Below are experts of layer 7 (counted from 0) of a mixture-of-experts language model. Rows are named router (the router's row for the expert), gate (a neuron's input weights, with its number), up (a neuron's input weights, with its number), down (a neuron's output weights, with its number) and show model dimensions 128-255. Each number is 128 + 32 x the weight over its row's rms, rounded and kept within 0 to 255. Numbers have three digits each.
After each expert's rows: "comes after" lists some tokens at least twice as common just before its tokens as in all text; "gets" lists some tokens that make up at least twice as much of what it gets as of all text. This comes from a sample of Wikipedia text that the model never trained on. Tokens count by the router's weight.

# expert 5
router:151174109111098102086112143115121119161132128159140180150137126156144154100157132148122191084126126108140147114105091130143091131110121120100255105131154159118137153083172160133160133135113161085100222121108054137140150108131136110118134154147129064104088125152114144145156177052126116118107147120136141054185087118134105116104153088089144138173172134118131124102084087144124119113137
gate1:080116153158140153136147102122152108084169163071219161089139105120118156120118094143142180099127125203084123112164105158136093074087148092134095149138110135174159118151107094080118071126066125152131133120108142091137186145106154065097170109165107112034135172119121102121116100194119102156140122066156114085197124162181072125099108110167130093136096135194083115134099097099147124104207
up1:177098159147074155129139120121092162108112123122082100071193103133136140140114108133109079190107137127088136152137110103102140139149130117092098166057158105098151134087101150137141118153099146157162095149148116146151106143121138159140142122164099144162120074139181121135145161175123159139119146130093124164148141161146141117191118176099146144114121175102150185143162137165142138072133
down1:158150141091129151073146156119117123109127141108112099135139143142092134077142148125138106073142133134159097119078140099184130107118103123165162112051045092095172139148132129147115152171159137123175166095147131135040141183097115157115176130122151191134141174106118161133066125129152156163091164105155116096144100132185106103089091142123129152065138046165124099100113156106142121175140
comes after: " ", " re", " de", " con", " un", " ex"
gets: "'", " p", "w", "mo", " b", "com"

# expert 2
router:144178113139136106107188113140158105137129133140142166158087128141153147137135138119154189057128178152108162128124132115170108157108156176173196080093162123134127161104123155095128159155105114141111173058139120148183135128109191105050144072163148095145086104230090213157139119108158103167093118173078177087191138097124076071129127097077166131134177122149123073142140099067126131111074
gate1:104100130130108112098209127134151178132184112161145101160196101140154150161094138118126123140106154125131098123124131087153136169090097175111159129167183124115097130104124171111132156127128096126099156132140085119119123170143155081063050084140062083152098083136085116142137202049120146081146054114076083088111122129094132146102156077127120178055087190177099087122096117132137092125106
up1:136137115115095094070096072126118163097132120170166190084158068158202148096120125151113122130110144124124100119160115136049084148161109170132065143140144108116126109177136101183158084112168134141122157161118130135140125159111138111147120146073090108131154092091176121091133167095101171140122102134139072118110118165111125137060135078100113126130139169102137079128120096164101153131090
down1:208167143141151008166063136130172111120157144097160148123140162122130171167147107177178137156145193123098115090147161152102057124165161176115143115132124159127116158218140128086113114118170118075191158125118138153118092132118173080159168112163159146155118181083108163093156093118118160135107094154140131115152105140111138171118156127103120091142138125129106159155143167118105170121129
comes after: " ", "–", " (", " $", "′", "/"
gets: "1", "2", "3", "4", "0", "5"

# expert 12
router:176137081131128097112137117155167107144121105194145172107135117130130158086187153119173146082160151168092107130094126105102159138121166178133198114102174134098088124079139089206092195124091150104124122155199126085162182144089183143148152173172076102126128102175115186133135134152169088126102188155093137137144125096115101130131069084129164078124147162130126140174127062125129116150086
gate0:117086072153145093134125193101107137106101106119101183134086122138113184157098082168108141109102073160143106039098139157148099157123101115143149102090112153088208130151104157117146139194095142185117142160098171147100154105160072171158167119186124063162115089163108158136122085207093164161108115132114130130180108158145070124186160166158159156111132113076161141106062178134109110112098
up0:149113206148130135171104131135150086131152116122163117133156113136163118149142077147139140165114123081130131170167096127139141135097159170120062143116093123089157108116131043097064125091146137068213124118112144111131089134124139125122167095137160120125131121135157118139128127085124087096133118076131123144083120106155188125123081086139105077109134169094163129145120104093157097116159
down0:073160173089136125127135178135140109143137134167158141091148166132135110115124146167083103131130132144172172141158141141183191130097125110143101077113118140086184157132143145171083127152060129165132134090048157097167140160118139142091135100195151094149068136147146120156129091119151113146103139085071142186133119099144126157132154124137190070122118101085088134150169108170147164132096
comes after: "0", ")", "3", "5", "4", "%"
gets: " |", ";", "°", " October", " April", " December"

# expert 3
router:187146108150140101076164100149180120166102166159105126146124071102105110117134096114151161130119140132071080170101102088143080105155127196128227121162114136056073158132146135094128121103128161066132180098151180088130133126117119166067182149132053170109085083133095122167104190130156091153112127201108112090166126116143097095090110068106119109144130131178116152139156140081157116157131
gate0:108125145155144108144117118054137104192134112188187125162154111122139076174128124106196157158068143129113144117188150129109150120108087183113132111092109127106121118101105114175202119116078132162158155119118134109167105135112143088123127158101115156124122117045113061131168092120157141157093140111170106086110092087130143069081117117109159080133041117091158079132114151115156121156166
up0:128119100101034153119082105098107108160084127100180106152128097063148181098134105127116129114111146123229095111169130035071119135169130091174113107148135118109155147104119086121081144115178176155183167117092147112135114170115114173131173155103141113140126119099112158161170136080099178148114104161160105130089158170130100052127163146097155148145103135109123114137127145089135135125115
down0:137111099172152130200155118116151170129093193163124131144083115122102123072112136151118137085149115117083166084218144155134195155147137144110126146112123065164154125081218138146120128132106150179126094144144124144113141105111088189092182203109165077121140117176103111105097119057135120116147163107158149121177154127154086070151155130137106105126136146163101142123079121188055119112123
comes after: "\n", ".", "==", " ==", "===", " ==="
gets: ".", "\n", ").", "\".", ".\"", "=="

# expert 0
router:123167091086140137104135072114116140158108145108132117126110098148082144101177168086132142130082150131079120183112098076114102147081113153175169130125120156130118114082150108081155169125100138143097105080157168108156165180078193127051109139147078001105144143142130154122156141145130134122155158161089175092137146127171092135140131103133187142136191143164115153085144099113101180111122
gate1:169146140134155140149181120123069126176145126145162199151113159106146101090133158164171111132155147120113113153103115129132119119170140142157124112154142104105091166079188133082127204151173166065094160111125127128150149123127130116144154042165163147186117118073136111134126160033138113054129106162112134063125160150018092129093032148105163085122113186165155121063147129113104120090123
up1:143046187168112067076144141102158105176142048107155109105180174166122115138149178134144117153125126144068096140151151093119201125179116090116099155093174144109159112167093107120179122140147184101141114097133124164124126166121066103098067135127146164114123165175113162163105127159146150128154157162148148128128149106142122157095144085120121107125114140123151202107162128067094153136108
down1:121108165141165153147176063107145132141039156123181153101132124111102119123149150076102185147078113161133085118133123090107095135089129133118154150042149151146151161140133119128159146180166106137139145172135145111163088126073091139138046104164161130112123159158148106139146141154185162176096110131128146078163133121173156216107158128167107101166104151095180138127116099123096121177066
comes after: "-", " |", "|", "==", ";", " •"
gets: "\n", " Location", " Born", " Total", "See", " Date"

# expert 15
router:109170178138083086056132107168151132132077169149145150118084149138139129095179187086103155109148150147087064161129101134096089088124079115124117052162133134105105205119162147092165154115102132056120165158157131134143136126110156127172167129144139107076100142146104191091130137156170141126119105172070108029133133126131095122095083154109159135148163164096126106093117065107119123144077
gate1:096124074126154163102085153137149082109192162144162126150126102100148141144136107086081160131076098136066147084194173117058178144133147081151156153199139158123101070083114120067132144131149143120137114176127138093081139115153120106085149070117121155147154144169111117180115186085133121209114172141107158086030193161159152134154147094120155150139157172136168140128141134124139096143155
up1:199183130156077083139144127086142164116145040140113163118083085124154168105122142105123103096148136100167148150094076108106092145125140115117133049095143040164153194100105197183126113121100077136146168085123076186211082156140129128141069144124116120138122062114075189126129047162114118128164121164183154153109135149117094125126112151103100133097106112159089118104148158156153138094119
down1:164150167146162091106163140077160104120141140099073197158167158132096105104167130142169070111130119129169137115100176074128142127153105133145128081187063116123119071130089138134138181141129137085135100135126083158189127149136108142135106189098138155121101075144161157121136159125180157180164183120140211081188129101123123196107120166052120128116104135155126051105159154052136152173078
comes after: " of", ",", " in", " at", " to", " on"
gets: " the", " of", " and", " to", " The", " or"

# expert 4
router:207164125143139122084130084172148149137119154103113148145111101109163112142166129115176145128118124084119127101102104061176077113098097161159191081129157148110157125146129183073111174112101163098109149110129110118123137154112152164154197197162151129082103165164095168103113113102099101149112110147123116157160101121119091076098142094108137138097133117079120057144117085115125060176151
gate0:073143122093141135150152135091186104163099139108085111143138146118141203213177126101094191169117123108157101097124096059049159174175147130154150147117130157113135155142159137141175133164174104123135116094106090088109118108067192114075110143139046157170151106138099129131153134120095130125134093130162138121124123211130156106134125168146113152150103087171136097088105183119117133134142
up0:104106196141144151121120184076157098132155163097190128179140102159174140125122132124206119150107126125087163129126146116093077149153181151111092132149129149102100130113127168124146116126184057162121132123159168056102111103136104113152168109185069137124157130156108160154148165143116126170115086140104090135128112123113123080142098103127120132160132136101068066103144179076220168093096
down0:131131059131098125083134159103161127150095145111162090137144151141163126133076137146208124116179112164128125092108095071094150124123156116175156104102135120143071160139076064158160150116088106057123111152121080171053183168111184049147162190120079088130140147096150098171055106121118089148102123084179148097159098160133133186127073141101140124121155167115098150118163110131137143157151
comes after: "\n", " co", " non", " high", " Al", " self"
gets: "-", "|", " (", " \"", " de", " re"

# expert 1
router:155143135160112090122103135176154104133079163158120146101122112122181109095169127113124146108138080126130135128141108045122120140085115204113196100138202151148125183129151122100113184177075134124107127063132115123170106140138118158087179071185160086151068159210101145119098152162176094172105167165127145126139139096122074064126120108116218085158190134132137076119082126106125142133121
gate0:105109174151146101143152106125101120139177131140140082128177065094102111186170078142153085153114135122120128177084112146167155119137119110163105161196115094156100134162100054122184186211069085121106066126096144150122116120126159145168147104169090154066077141166184130127122128142150155144143116132078133146137129147112147130046132147159132099136148180155110101104114146110082094117138
up0:155144098067020115140094153131176113107099124096130136105163141129170120044132160132093174148138150136114097064159140123142130112174144127089112123092143119081137135132116146089126057091158172132130133135126138149150100120117146117136141152087156117195102107119086121139191115139207103066149170089178120147084168179083108082110078139094058098164076091106139107108072086144118100138120
down0:142120163174134113157114113199154102105089097088130200128180163152223079147132175101117198139144103106113138051125133114174159149130085159097135143119101129133102125132130082102106108165089116106098145105136110142117122117166122149176043144160154226129098148060121124109116110113139169143115116061098112168122130076173124116128108214130101078154146093148148162074162171109117121109140
comes after: "9", "0", "1", "2", "8", " in"
gets: "9", "0", " ", "8", "1", "2"